Experts of a small language model: a softmax router.
Below are experts of layer 3 (counted from 0) of a mixture-of-experts language model. Rows are named router (the router's row for the expert), gate (a neuron's input weights, with its number), up (a neuron's input weights, with its number), down (a neuron's output weights, with its number) and show model dimensions 0-255. Each number is 128 + 32 x the weight over its row's rms, rounded and kept within 0 to 255.
Before each expert's rows: a language model's description of what the expert responds to. This comes from a sample of Wikipedia text that the model never trained on.

# expert 1
Description: G/C word-piece fragments
router [163 145 116  78 179  83 112 109  86 134 173 138 161 174 107  85  81 113 161 130  94 131 140 106  98 175 153  90  88 171 174 104  83 120 163 165  86  88 136 178  89 166 128 125 124 125 154 133 127  84 113 135 117 166 102 160 159 166 184 126 128 163 161 180 148 179 163 173 166 102  79 118 165 169 151 109 122 152 110 118 105  77  98  86  98 174 162 156 100  77  93  94 107  95  79 151 101 159 167 136  81 158 121  90  77 147 162 170 165 137 120 135  94 174  91 176  84 161  88  90 114 117 171 120 160 122 179 179 180 170  72 123 139  97 151 124 178 119 172 158 106  93 133 101 133 152 120 168  84 178 145  99 102  94 145 102 110 162 128 176 154 108  91 134 178 126  98 105  91 128 111 175 157 169 155  77 169 132  99  91 166 124 126 162 156  95 154 115  79  94 113 174 162 167  90 147 132 130 148 151 170  88 130 152 152 152  99  87 173 152  89 165 151 168 120  89  83 150 119 126 146  93 102 148 152 179 104  91 163  98 143 142  82 157 124 152 166 147 121  88 129 174  95 124 163  92 135  88 178  80  90  88 132 143 142  83]
gate3 [144 119 120  90 175 117  79 149 141  77  96 116 145 141  96 119 165 173 134 118 135 136 166  80  99 122 124 162 134  99  85 157 186  88 193  96 128 150  99 132  64 120 142 154 128 133 119  91 103  96 120 122 129  82  81 132 158 144 170 126 118 162  73 114  98 118 136 119 108 118 104 169 130 160 118 116 102 162 117 182  90 127  66  69 135 127 172 133 103  96 127 104 151 152 134 119  85 120 131  80 107  93  93  48 110 167 179  90 151 106 199 150 127  93 156 160  95  81 146 109 150 131 142 145 103 115  85 129 197 129  92 163 168  81  91 121 109 161 158 118 137 148 112 140 142 166  44 122 174 127 150  84  91  98 120 153 108 143  87 128 143  70 163 125 179 125 147 112  70 158 126 179 185 177 171 102  75 142 112 138 132 189  76 168 158 159 141 127  63 147 107 140  83  96  93 149 157 162 158 151 105 130  86 137 113 125 175 109 121 168 173 160 133 173 128 138  45 164 102 125 117 131  99 133 120 118 102  75  83  93 135 172  64 202 112 133 168 150  73 156 154 115 140 130 161 156 168 163 160  90 104 193 144 132 119 133]
up3 [109 110 150  85 140 140 150 124 148 113 154 113 105 140 107  78 106 111  82 152 134  66 116 145 180 105 111 140 142 109 111  99 101 148 131 137 127 121 127 178 101 156 157 136  73 127 107 122 188 156 121 105  75  86 167 172 144 115 136 149 155 133 150 132  80 152 142 105  92 149 107 192 152 127 112 159 166 147 130 143  88 133 147 156  69 125 180 123  52 140 125  85 106 140 166 130 156 105 164 141 168  45  95 122 140 196 142 127 122 111  74  97  99 225 177 139  97 116 121 112 136 121 111 149 194 148 113 174  81  90 184 113 154  82 152 142 129  62 124 135 227 193 169 152 122 125 106 174 128 143 128 108 176 151  34 106 158  43  72  94 165 122 153 194 158  84 119 132  93 122  91 145 168 158 148 104 114 135 120 121 190 119 150 118 173 101 120 131 176 160 146 127 155 140  94 148 144  99 128 164 110 145 120 130 153  76 160  83 147 163 145 154 143 106  72 105 136 118 157 107 144 146 120 102  75 146 131 113 185 109  97 135 158 146 134 132 150  94 161  75  92  56 119 168 111  88 108 122 121 127 169 142 156  79 138 146]
down3 [132  92 135 126 107 128 169 104 141 113 114 127 114 175 125 121  95 121 165 159 119 114 138 103 119 157  97 142 104 160 106  83 122 185 188 121  76 105 119 143 126 125 109 115 139  43  90 159 115 136 131  36 146 123 164 139  91 112  85 151 172 103 112 180 158 140  87 168  87 107 124 173 178 129 155 153 187 126 149 134  77 200 147 135 122  92  69 153  85 105 103 121 109  77 185 123 136 127  88 114 119 165 100 147 101 159 142 138 187 153 176  92 127 181 147 106 161  85 150 143 113 151 125 172 113 142 173 115  81 179 102 124 156 121 180 149 122  99  96 132 183 114 151 152 185 145 166 128 181  85 165 110  97 106 134 120 136 129 141 148 177 150  13  86 160  82  99 120 108 110 158 153 159 134 138 147 102 157 160 111 160 169 179 136 120  44  54 107 190 134 108 144 147 150  97 149 141 166 171 137 102 106 177 109 154 158 109 120 123 144 116 106  84 140  93 119 145 168 172 156  93 142 153 193 163 101 169  76 133  79 130 169 147  85 138 133 119 177 160 157 125 107 149 113 149 116 122 181  87 129 150 142  67 136 175 118]
gate4 [114  98 104  70 208  90 134  80 145 168 101 151 128 119 151  83 116 107  99  86 100  87 119 181 146 124 163  40 117  82 178 101 162  77 176 112  92 148 127 127 127  87 149 176 179 145 129 149 136 138 133  93 183 101 103 130 172 144 134 140 126 183 153 137 137 102 139 119 231 193  92 115 152 174 145  21  99  49 119  92 101 168 110 122 171 114 158 149 145 117 143 154 151 119 128 163 134  95 113 111 135 154 172 112 106 102 134 129 147  32 182 144 116 177 106 112 106 113 101  81 146 134 173 171  94  60 168 109 115 150 177 115 103 146 125 118  75 124 126 195 122 125 128 125 174 146 159 149 130 152 110  81 144 109 206 136  95 122  99 147  96 148 122 112 135 111 104 172 159 148 144 131 127  74 148 113 174 122 168 143 133 134  76 158 153 162  81 121 143 108 159 117 139 114  98 104 103 169 111 142 151 117  83 132 160 128 155 146 161 151 115  90 127 165 174  70 165 108 130 100 129 111 157 149 156 155 140 167  74 142 108 114 116 110  84 159 157  96 173 107 123 118 152  60 107  54 110 141 160 126 109 110 108 141 147 127]
up4 [123 155 107 142 157 170  95 126 104 209 118 176  96 158 112 150 102 134 120 159  97 107  85 137 122 170 176 115 131  92  92 139 138  94 164 112 169 154  95  80  91 155 131 166 121 147 192  81 125 128 147 120 156 106 125 171 136 130 154 102 182 156 152 165 139 116 154 116 216 100  94 116 121 191 149  75 131 120 140  94 156 118  83 178 141 120 149 102 169  90  78  80 197 122 163 196 121 172 114 181 103 174 124  92 106 146 110 121 146  69 129 143 119 120 118  93 127 185 117  41 120 155 144 127 106 146 144 182 107 135 177 101  84 180 137 104 144  96 122 135 123  89 142 130 122 164 186 158 131 117 145  70 193 137 184  99  90 126 118 157 110 146  84 121 110 134 141 159 151 156 107 116 161 147 144 104  91 108 146 129 106  83  92 149 151 161 180 136 119  92 101 147 129  94 149 131 105  91 153 155 132  69 133 135 131 242 113 109 128  96 137 119 110 118 129  69 160 113 163 147 159 127 148 165 152 222 129 124 165 133 148  96 101 179 144 129 123 122  93 121 148  43 176 121  86 124 104 163 132 103 111 182 111  71 178 133]
down4 [155 123 134 150 169 157 152 113 113 138 139 136  76  70 101 113 127 118 133 120  96 127 107 141 167 146 131 108 195 129 106 214 152 172 132 109 137 149 125  85 155 155 112 128 166 104 131 127 157 161  82  84 133 102 146 105 145  96  99  93 105 152  99 115 178 141  73 130 125  97  58 120 128  87 117  99  97 139 141 136 113 152 107 138 152 105 114 180 190 120 113 151 130  62 114 117 110 161 155 168 121  93 153 135 169 213  59 100 130 113 188  93 128  99 165 105 126  82 121 158  99 137 183 179 192  71 135 100 126 134 176 173 127 178 158 138 131  73 129  95 116 117 173 108 111 150 128 166 101  79 124 165 112 190 183 128 136  99 106 199 179 105 199 117 158  62  99  74 167 106 113 153 142 127 105  76 124 183 153 140  61 140 108  85  88 159 131  91 196 134 112 130 209 134 102 152 133  87  86 160 139 107  80 151 174  76 128 110  99 115 153 141 122  94 135 136 191 153 187 116 110 100 105  94 140 125 157 131 183 165 155 113 150 114 155  97  88 149 119 133 140  77 110 161 151  95 125 131 156 125 130 194 105 135 154 134]
gate5 [115 139 151 133 127  97 128 144  98 146 125 131 115 191  75  49 110 162  68 178  90 139 133 132 120 116  95 118  98  80 150 129 141  91 157 151 133 107 128 144 116 126 137  76  99 134  96 168 174 137 138  91 115 137 150 128 117  96  93 123  42 111 113 142  93 156 146 101 123 127 174 105 148 120 161 170 150 130 144 105  70  69  97 127 131 117 121  89 112 119 148 112 123  67 150 149 133  89 128 117 103  94 133 131 193 119  76 123 141 125  90 173 155 166 170 110 156  88 102 133 123 138 118  58 153  92 157 143 138 160 130  89 156 128 181  74 195 133 109 156 101 151 136 149 181 126 103 127  69 125 133 119 128 103 123 132 150 165 198 122 129 132 130 116 168 172 170 139 115 128 104 120 127 110  97  87  87 140  51 162 149 203 135 132 126  99 222 112 109 162 145 163 113  85 183 148 111 128 120 112 129 121 131 149 112 112 143  95 162 173 112  66 160 187  89 151 178 191 123 180 138 175  82 106 132 144 172 108 148 114 130 115 103 105 175 100  46 168  96  95 159 172 104  46  65 118 202 117  91 145 105 119 150  70  85 160]
up5 [132 128 139 103 129  92 160 168 120 114 131 132 125 211 121 174 135 108 127 178 116 159 135 169 147 151 136 162 134  59 189 121 115 124 121 132 190 174 144 143  91 200 130 113 117 164  93 154 151 129  91 105 114 104 118 110 142 100 103  75  86  98 131 138 165  81  75 128 139 116 120  90 143 137 166  81 123  25 129 116 139 110 130 148 184 113 107 161 129 151 143  85 154  89 165 111 127 179 123  87 151 106 176 119 113 143 123 135  95 106 161 132 105 112 108 120 126 132  86 200 126 189  65  92  91 179  90 140  86 113  73 145 113 157 162 137 153 166 162 159 108 145 127 124 139 158 138 137 141  98 184 146 121 171 189 141 112 136 136 127 117 192  61 151 158 204 144 125 152 110 146  66  86 133 100 108 103 184 147  77 120  85 128 188 146 118 178 109  69 150 205 150 112 126  89 128  59 113 140 198 186  95  88 151 136 189 145 155 122 143 125 170 122 162 125 117  72 171 144 161 169 123 132 123 150 133 105 125 115 166  86 104 126  93 109 169 139 169 164 102 139 163  92  65 102  92 144 109 119 152 135 134  75 159 119 156]
down5 [172 141 146 154 167 165 116  81 100  82 110 155 174  90 133 141 171 128 130 111 136 110 138 109 157 157 152 147 185 194 130 148 115 133 154 139 113 116 109 120 158 101  88 163 101 108 125 152 168 119 102 172 137  77  80 127 145  46  98 107  77 102 110 134 153 129  87  91 129 159  65 126 152 141 150 138 166 139 140 157 113 130 137 136 154 106 139 129 108 109 125 204 187 100 124 153 126 111 102 174  73 114 149  78  85 123  71 161 136 143 194 144  98 189 114 192 120 149  95 152 134 142 122 141 123 139 173  89 107 126 131 137 148 105 118 141 143  99 139 182 145  90 124 164 167 114 148 127 154 127 110  63 105 125 196 135 141 122 118  67 175  90 170 147 118  58 115 180 169 129 143  89  94 174 186  98 129 152 149 235 118 209 123  79 132  82  72 145 120  89 134 173  86 115 194  83 112 163 108 209 115 122 148 101 134 101 121 167  86 106 151 119 106 143 140 174 167 141  92 120 126 164  99 138 120 149 198  82 174 146 151 108 132 141 102 135  97 143  99 163 128  88 133 173  71 182 151 141 153 103 172 122 103 113 116 140]
gate6 [132 193 156 174 110  71 119 131  92 124 142  93 145 148 171 150  76 159 171 196 159 131 129 123 119 137 191 124 146 101 127 103 132  87 145 128  51 140 218 107 118  92  92  63 150 156 141 137 168 102 128 139 130 156  91 105  89 154 171 133 178 115 147 133 130 133 119 131 181 168 161  94 130 164 149 153 141 141  93 141 116 114 141 109 159 176 122 165  76  98  74 120 159 103 131  95 159 118  78 105 167 112 204 149  84 140  88 157 139  85 158 154  98 136 174  97 134  84 108 151 170  93 196  96  90 123 140 113 145 138  97 107 110  99 137  23 138 105 100 117  75 169  95 167 119 142  89 164 162 170 123 177 163 112 133 120 157 139  99 104 163  98 149 106 158  99 151 162  67 144 104 112 118 153 113 162 118 111 113  70 139 127 180  61  88 114 141 150 106 114 157 133 130 141 128 127 164 141 120 124 149 174 101 184 132  69 130 133 155 155  83 114 132 184 131 105 131 207 140 160 144 140  67 107 133 137 137 126 130 142 146 116  51 140 139 117 159 183  93 116 124 105 117 119 164  53 123  94 164 121  40 132 152 104 139  92]
up6 [ 99 133 122 159 133  91  67 151  62 135 168 126  98 161 160 148  95 135 100 173  99 137 125 165 114 127 187 147 116 149 167 129  79  81 168 122 110 138  93 144  99  83 128  89 146 174 154 159 180 157 125 181 133 129 138 137 108 156 137 182 133 135 139 172  92 102 101  92 101 109 158 169 124 175 136 111 164  98 123 125 164  91 129 148  97 153  43  95 110 117  74  91 166  86  94 121 163  53  93 105 187 132 162 147 112 182  80 135  79  72 174 129 169 115 158 136 179 170 111 138 157 115 156 108 127 122 100  90  99 136 127  65 123 129 148  49 119 140 114 122 100 159  72 150 111  74 100  70 146 129 109 140 130 152 128 127 122  97 138 125  93 149 172 124 100  71 126 179 140 136 159  87 134 134 127  99 101 126 112  59 125 167 180  85  77 127 130  91 150 134 172 137 137 158 136 149 152 148 114  99 114 132  59 131 132 160  90 123  82  79 140  84 126 115 103 145  89  95 125 157  90 162 105 125 128  88  46 154  90 177  99  70  56 119  85 139  99 208 126 122 136 108  91 136 154 100 155 117 137 120 134  70 119 164 187 144]
down6 [121 107 142 174 172 126 120 136 106 125 183 141 131 139 133 144 132 139  90 171  90 151 114 174 145 197 125 173 161 180 194 200 139 146  76 105 178  44 104 188  59 144 153 176 112 161  92  85 127  86 155   9 134 146  95 117 177 113  76 118  74 147  86 142 112 129  70 117 107 121  59 157 117 118 122 121 107 186 125 114  87 165 120 130 129 125 138 117 187 119 115 166 101  92 159 149 131  93 114 130 117  94 134 140 111 156 149 142 133 137 102 116 134 111 141 124 101 133 156 113 163 141 114 157 157 129  75 134  92 133 168 134  82 131 123 105 119 148 130 135 120 149 139 174 108 143 147 143  67 117 122 150 105 113 173 121 141 168  90 101 166  68  89 100 162 129 183 141 156 157 136 140 158 114 152 130 152 119 158 126 168 137 103 121 116 127  81  86 141 171 126 145  79 128  98 113  93 154 152 175 142 101 135  94 117 136 142 162  90 206 112 130 106 165 174 135 140  46 110 136 150 131 172 161 127 136 131 172 158 127  56 104 194  82 144 139 156 169 127 107 105 141  59 130 173 185 175 167 161 138 104 139  79  75 183 175]
gate7 [127 142  88 158 139 113 120 136 133 134 124 160 156 141 114 103  78 143 120 145 183 132 157 132 104 148 132 177  96 121 105 136 153 157 122 119 104 109  87 166 131 142 134 156 146 121 166 159 179 127 143 138 174 151 142 140 117 111 131 115 110 146  86 161  73 207 200 159 157 100 176 140  93  81 138 188 133 184 138  89 124 107 147  85 125 114 143 169 134 107 182  71  82 127 110 116  85 195 142 165 128 172 149 147 185 122 126 177 151 150 140  98 108 184  99 129  88  37 129 146 150  99 144 105 121 116 189 173 133 132 118 110 114 167 165 119 116  79 104 143 165 168 184 115 154 128 142 127 102 110 134  85 113 167 163 169 120 151 156 145 200 163 109 107 172 148 121 136 100 117 150 153 151  47 149 159 143 135  67  89  50 184 150 141 162  85 130 160 152  44 141 108  68 156  64 124 167  85 179  86 141 154 131  94 132 102 117 112 191 134 126 151  95 128 111 204 106 148  64 155 122 143 111 121 138  82 171 104 135 114 116 112  78 122 123 127 167  57  99  72 142 144 193 127 145 128 148 144 136 174 163 132 152 144 125  89]
up7 [110 117 174  88 137 129 133  27 132 147 126  94  63 180  45 172 116 117 160 105  98 163 146 136 137  83 142 179 117 165 155 152  89 125 139 178 136  85 106 157  80 180 115 115 132 111 122 162 117 138 155 114 159  87 111 104 163 116  92 163 173 102  53 105 135 123 175 111 129 151  77 114  87 168 114 132 132 111 199 132 108 125 125 158 113 137 116 145 117  99 132 156 115 180 104 145  95 131 104  74 144 112 108  99  98 140 125 170 114 167 115 152 120 101 141 161 122 126 111 219 121 137 141 202 157 130 131 119 154  76 117 137 163  67 140  92 113 178 118 167  99  79  85  99 141 120 137  82 114  74 120 124  90 120 133  81 102 133  61 107 139  63 165  60 123 112 132 125  74 156 104  91 135 127 114 141 154 123  93 133 236 116 115 124  49 125 167 136 123 200 116 112 132 112 135 156 136  65  95 184  99 119 145 148 138 157  89 145  80 134 200 120 121  86 136  78 140 166 113  79  93 107 133 131  95 117 125 120  92 145 131  72 161  95 143 136  82 133 133 109 134 130  94 130 150 147 126  97 125 164 106 136 140 171  61 171]
down7 [161 166 148 145  58  72 165 166 107  90 138 180 121 124 103 144  96  55  82 171 156 150  58 116 115  74 129 117 140 137  95 138  64 190  97 136 138 117 152 150  90  91 159 140 113  96 115  97  59 125  85 135 147  87 110 154 138 123 158 126 182  72 124 139 101 179  86 112  91 104 186 138 158  98 110 127 159 149 170 104 173 132 116  95 121 124 105 118  93 147 110 147 143  97 125 106  64 172 160 139  57 142 128 104 167 107  77  89  98  96 136 135 154 142  67 124  75 147 152 144 131  61 117  98 104  98  65 132 115 132  92  89 168 197 141 174  99 119  76 122 106 149 162  95 179 156  93 134 162  80 186 113 172  43 142  95 113 142 123 125 172 148 159 107 201 129 108 123 131 108 154 114 114 163 127  94  99  87 144 104 109 144 137 110 179 140 121 100 169  70 133  90 127  94 147 173 119 136 144  98  76 106 156 110 100  68 154  84 157 139 135 193 125 156 100 135 113  57 143 138 126  98 112 119  64 110  90 137  87 138 147 194 162 113 134 132 148 105 141 142 131 103 104 123 101 100 169 108 105 121  82 145 149 136 130 139]
gate8 [120 145 145 119 111 132 128 108 111  80 109 131  58 116 160 167 140 115 137 149 115 119  49 125  64 112  76 136 115 131 155 144 126 112 119 183 111 125 154  94 143 133 130 120  88  91 106 168 129  77  83  78  95 147  97 181 112 101  95 118 213 107 125  88  93 153 129 109 193 210 104 166 158 177 122 137 129 100 212  90 125 105  86 117  49 141 148 116 176  98 102 140 127 168  94 105 201  97 155 140 132 120 116 108  81 133 133 159 124 122 121 164  77 131 133 146 128 108 116 112 149 130 136 115 134  86 166 175  82 135 105 102  94 174 184 119  79 108 140 132 109 144 156 131 119 100 160  71 103 146 111 104 105  80 191  93 121 106 136 108 132 139 103 112 145 132 129 117  79 174 110  91 166 106  87 163 158  98 130 132 156 140  93  84  66 178 126  72 142 142 115 124 189 118 105 104  91 160 153 107 163 101  77 150 155 143 108  90  74 127 151  85 116  58 137 142  84 114 116 179 110 115  91 132  52 117  98 129 108  87 110 151 107 144 107 165 136 109 114 153 142 156  49  89 116 155 150  98 113 106 176 198 143 140  45 161]
up8 [142 116 109 118 115 140 117  92 166 153 161 146 140 111 114 152 147 161  94 215 112 126 145 128 169 161 101 111 182  94  88 102 111 205 105 146 164 167 121 172 168 135 154  84 158  62  81  97  73 115 100 168 179 116 100 134 123 153 133 111  94  96 192  68 114 156 108 106 101 144 128 153 125 129 150 175 129 132 147 164 148 140 109 143 115  89 102 122 115 122 230  94 135 170 151 163  88  86 128 152 185 131 173 166 120 101 125 105 123 107  89  95 115 121 143 136 106 141 107 137 161 123  96 106 103 127 210  85 166 154 162 184  90  67 112 112 101 142 122 124  76  98 121 133 114  85  49 116 114  86  92 108 138 112 118 103 131 111 138 146 117 117 166 192 138 106 112 135 153  75 136 121 137 127 147  91  63  74 157 117 142  88 120 100  74 134 122 106 100  63 153 109  58 156 116 153 125 180 139 108 139  81  76 163 153 110  89 149 111 123 114 139 105 175 158 108 128 120 133 121 112 157 179 103 147 172 208  95  97  71  68  86 118  95 116 106 159 135  91 128 157 142 188 186 111 117 146 153 167 133  54 148 119 132 158 170]
down8 [131 158 140 146 136 108 176 109  84 127 112 160 135 147 125  81 104 142 125 109  96  62  91 177  99 147  84 168 195 152 102  99  87 138  86 157 145 134 134 157 131 126 123 141 103 132 124  96 120 127 113 131 132 170 171 119 157  96 113 127  91 122 123 164 201 104 169  82 123  78  86 176 118 118  96 168 100 129 105 122 115 138 111  55  89  40 158  94 136  87  71 155  75 163 155 125 128 174 112 142 110 157 134 125 129 150 154 168 158  96 136 109 149  95  70 152 129 154 128 147 103 183 151 144 139 128  92 205 102 115 107 163 135  94 103 133 138  99 160 172  89 111 154 132 176 199 118 101  71  65 104 177 155 140 134 111  76 111 126 135 132 172 122  83  86 117 140 128 120  88 154  77 117  74 170 137 125 139 163 111 135 113 119 150 113  82 138 123  87 146 128 113 150 114 136  94 174 149 160 144 154  86 131 125  99 145 172  94 124 187  92 203  84 160 142 182 100 145 137 106 149 147 126 110  98  83 135 122 135 187 133 144 123 133  28 136 139 139 134 178 122 182 106  97  30 124 191 112  73 163 122 185 173  91 152 159]
gate9 [104 158 154 123 121 146  99 130 132  92 145 105  74  79 106  95 118 151 129  87 104 123 159 136 113 129 128 150 117 151 150 156  57 130 150 117  78 140 168 149 106 134 175 117 166  89  99 177  94  98 116 117  65 153 122 140 124  70 165 118 104 119 148 154 127 117 145  62 145 181 124 168 115  98  91  93 104  88 107 147 127 103 120  73 153 126 142 147 115 130 104  79  72 156 116 168 111 106 158  88 101 117  84 120 190 126 103  84  97 130 171 104 102 116  34 111 111  87 137 124  81  94 123  82 111 196 156 147 132  26 159  80 174 108 135  91  81 141 167 160 109 151 137 230 141 104  48 127 144 156 129 132 161  83 131 135 133 159 161 135 101 166  85 142 143 200 134 124 125 131 128 142 121 101 135 153 136  86 115 108  94 168  83 113 166  97 146  97 147  47 112 124 124  83 145 124 100 113 170 145 104  98 142 122 162  93  80 108 152 168  65 157 131 174 111 173 118 120 138 135 102 101 107 125 112 137 167 102 166  85 122 154 157 169  95 109 144 137  63 130 103 168  98 142 180 119 193 136 123  96 184 102 156  95 117 204]
up9 [ 97 104 121 100 178 105 139 170  99 118  81  86  78 152 121 101 130 121 127 117  98 128 167 122 113 158 108 131 118 153 152 123 142 195 145 158 107 142 121 117  80 128 108 110 140 116 140 117 193 115 102 122  75 147 167 128 153 123 123 123 105 116 130 152  56 139 137 128 165  95 139 219 111  74 114 176  85  26  82 160 139 102  99 149 142 123 141 145 157  73 105 135  93 105 143 118 145 105 148 150 137 107 130 164 189 158 141 106 103  92 168  99 159 138  95 133 148 137 158 130  52 125 154 138  94 106  69 174 160 144  85  78 157 147 127 103  91 154 147 123  84 158 123 184 118 148 160 133 174 129 123  80 118 138 153 147 172 195 111 148 122 135 129 136 124 155 176 153 111 101 171 116  88 149 151 135 108 107 141  83  35 119 119 121 165  98 182 104 144 138 169  96 116 109 104 199 123  93 194 108 111 123 141 125 203 117 122  90 159 114 126 151 196 180 144 154 161 175 203  96 172 117 115 176 110 119 117  68 174 153 194 121 121 154 152 187 118  89  88 114 182 113 116 108 119 162  87  83 114 154 166  97 164 167 173 104]
down9 [ 59 160 132 120 158  98 122  32 123 105  66 124 149 109 150  99 148 113  60  85  92 125 153 119 169 133  87 135 118 178 136 181  90 125  74 128 140 110 137 146 143 164 163  64 115 229 137 161 110 127 121 170 105 122 136 127  89 148 143 135 146  77 114 154 170  71 153  81 125  88  60 138 135 168 100 135 118 123 179  84 103  77 127 115 158 119 163 137 108  94 145  97 184 125 106  94  89 142 158 143 100 132 121 139 159 138 149  92 111 131 121 109 154  37 123  74 207 200 113 148 176 135 124 172 162 136 114  76  79 186 123 133  72 132 167 160 137 134  85 144  73 139 127 155 131 101 138  79 159 111 137 124 145 124 148 136  79 103 129 155  99 166 116 108 122  91 199 157 103 156 140 131  47  92 118  96 184 157 128 107 151 119  74 123  72 146 127  73 115 126 150 145 119 141 144 159 128 133 114  79 134 200 156 164 102  78 171 179  78 182  91 142 125 128 106 152 142 159 161 129 109 142 107 112 169 129 110  94 179 101 143 134 172 138 120 115 124 143 158 110 116 154  90 121 120 142 130 189 183 134 119 149 137 136 133 134]
gate10 [107 108 124 112 151 105  70 221 157 172 177 226 154 152 138  72 110 139 126  77 139 112 102 115 101 112 140  43 154  89 152 145  79 110 136 120 112 162  99 163 117  83 136 114 152 118 141 126  84 119 171 156 136 134  94 167 112 135 125 148 158 122 188 148 161  90 127 170 144 190 132  83  81 106 147 117 209 172 161 129  94 115  73 130 216  97 120 120 160 123 110 143 160 155 109 147 105 138 158 150  67  91  95 123  77 103 126 164  95 171  92 128  75  95 113 124 100 140  97 124 203 138 172 117  94 104 110 113  78 206 137 103 122  95 129 143 120 122 100 131  48 129 152 115 138 121 123 154 136 132 143 182 157 118 142 116 182 112 136 116 138 129  95 111 165 150 119 146 106 102 123 148 145 190 119  88 159 124 193 110 134  96 159 164 147 128 116  85  97  90 184  70  92  98 149 133  83 113 103 140 135 126 140 150 173 112 102 150 119  81  98 114 102 158 131 106 112 151 116 119 127 151 131 144 118 213  92 125 114 120 148  54  93  79  81 161  90  72 180  95 141 133  90 149  85 153  96 126 145  88 143 121 158 116 159 167]
up10 [146  96 146  91 148 176 107 186 171 132 137 138 138 164 136 118 118 138 133 132 205 148 154 120  96 102  97  94 127  94 113  83 103  77 205 205 124 152 141 140 146 128 135 125 112 162  85 117  53 107 130 173 155 129 171 187  91 101  63 145 123  88 138 174 109 129 164 138  84 143 159 109 102 100 104 132 183 136 153 121  97 173  47 105 109  95 200  93  44 139 137 148 144 160 139 127 126 156 121 126 111 121  93 127  87 185 121 110  68 151 128 100 174  80 130 124 152 172  87 123 120 130 141 108 100  93 114 135  96 156 175 157 101  79 106 181  94 116 101 117 117 148  80 152  71 141 130 117 138 127 163 137  79 117 111 102 133 116 141 120 137 147 117  98 107 110 110 122 132 123 126 107  99 231  83  72 134 112 116 105 149 165  97 122 183 147 111 134 123 118  95 116 184  98 108  97 113 153 154 130 175 170 124 116 136  86  89 139 152 101 117 119 123  90 156 123  76 164 135  81 181 122 118 155 106 149 124  99  62  79 121  98 119  94  56 116  58 103 110  83 125  75  77 136 111 136 194 145  81  64 181 134  93 129 129 116]
down10 [183 147 136 112 115 134  99 108 145  58  85 122 123 108 157 108 146 100 190 154 103 127 113 165 116 191  98 119 126 167 131 162 178 103 156  85 111 154 115 122 158 118  77  96 137 141 124  91 100 155 141 126 122 135 155  85 146 138  94 129 120 117  66  99  55 173  78 151 133 166  32 197  93 149 111 153  70 126 129  82 134 121  86 136 115 201 140 120 109 112 163 105 138 112 102 136 101 163 149 106 178 119 197 115 120 114 190 100 140 110 134  92 163 109 158 109  63  65  88 120 131  81 109 167 141 146 104 211  39 108 120 191  95 147 188 142 122 168 195 144  52 154 112 110 125 121 179 143 140 138 131 178 134 183 173  91 133 124 163 172 115 132 116 126  55 131 121 136 120 135  98 120 181 140 119 154 140 120 159 180 174 110  87 125 184 126 174 144 139 138 113 127 141 116 138 129 105 143 105 127 149  88 113 112 184 115 143 135  82 115 198 107 160 136 102  78 168 122 135 127 166  99 165 169 129 159 135 162 193 128 131 146 143 133 177 144 140 148  81 123 154 141 170 129  95 107 124 143  59 129 163 128 132 145 128  94]
gate11 [128 102 116  92 141 108  75 113 130 117  63 123 126 163 160 151 161 179 134  65 130  97 132 109  83 145 124  94 133 109  80 118 118  99 107 126 121 119  84 138 121 159 154 136 129 185  87 128  85 101 148  99 174 141 106 109  80 158 190 114 186  92 144 126 151  98 101 155 162 165 101 167  90 168 156   7  84 135  91 143 165 142 130 120  95 141 104 150 144 102 139 122 110 131 175 166 151 135 184 117 162 153  95 120 108 142 100 157 147 117 132 174 127 143 138 196 127 172 114  59 108 146 136 114  57  92 137  92 151 148 130 109 145 116  93 139  80 124 158  88 167 112  83 145 127  98 106 165 137 205 114 134  95 145 102 128 161 126 164 158  88 169  99 130 150  69  70 144  77 101 158 169 145 128 135  58 189  31 135 118 107 114  96 138 122 144 106 104 119 128 128 120 188 124 123  73 101 146 118 149 181 173 103 219 149 135 143 142 114 133 154 153 136 165 163 107  77 131 112  80 111  86 156 144 135 168 142 121  98  68 138 156 122 119 108  91 169 111 144 107 133 105 109  93 147  85  99 119 189  72  61 144 174 127 109  99]
up11 [ 81  90 137 124 154 168 156  84 150  60 166 144  53 155 141  93 170 151 178 107 136 120 134 121  61  81  84 172 146 138 142 106 204 114 111 129 114 117 203 114 114 150  99  82 135 140 120 187 139 100 157 148 186 150 128 104 107 102 150 120  85 109 177 118 131 153 140 124 114 158 136 115  71 114 109  97 103  89 233 120  97 150 146 121 204 156 114 118 124 161 116 124  94 144 104  33 159 186  96 160 118 120 210 119 140 210 137 135 170  97 149 132 105 139 187  97  94 159 101 125 129 129 141 113 139 139 112 154 116 164  92 116 140 133 136 107 145 179 143 146 127 144 104 111 157 111  91  67 145 149  68 134 116 139 114  72  73 157 117  91 106 130 101 124 101  66 154 113 101 164 127 165  69 104 123 169 164 131 112 150 152 176  56 103 139  94  91 153 143 171 173 149 186  97 145  97  84 157 150 123 140 139  89 145 116 168 128 155  89 166 184 110  79  50 143 175 119 141 118 143 118 111 122  90 135  93 152 171  72 117 130 125  94 118 115 138 120 122 103 131 198 110 148 133 120 153 122 105 170 132 137 143 116 159 106 124]
down11 [129 115 148 164 141 123 140 105  79 164 164 112  86 150 184 128 147 146 125 147 144  96 177  84 135 123 153 109 148  83 118  35 111 142 162 140 125 138 143 134  90 160 127 104 184 149 148 136 106 140 164 154 131 100 163 100 125 100 128  97 116 180 165 154 125 118 148 127 101 142 125  86  63 140 115  58  80 112 167  69  91 197  60  90 156 178 156 119  97 139 155 143 123 145  56  89 149 149 100  93 168 127  94 105  97  87 135 159 151 149 158  94  62  87  78 148 101 149 149 162 138 112 124 195  58 122 120 119 121  83 115 159  82 112 180  86 118  90 141  86 148  89  61 137 180 122 101  89 106 111 129 145 151 135 117 104  70  84 134 102 149 160 109 143 125  90 141  92 173 164  72 134 107 141  95 151 104 124  94 130 127  95  69 143 123 140 192 196  95 151 165  92 101 118 113 117 117 131 130 147 142 126 138 147 101 188 131  97 193 119 142  72  76 122  95 122 155 125 135  75 158 148 154  89 179  90 130 149 169 117 138 160  35  57 156  83 145 121  95 147 143 101  85 139 120 124 143 123 151 118 181 122  86 152 130 145]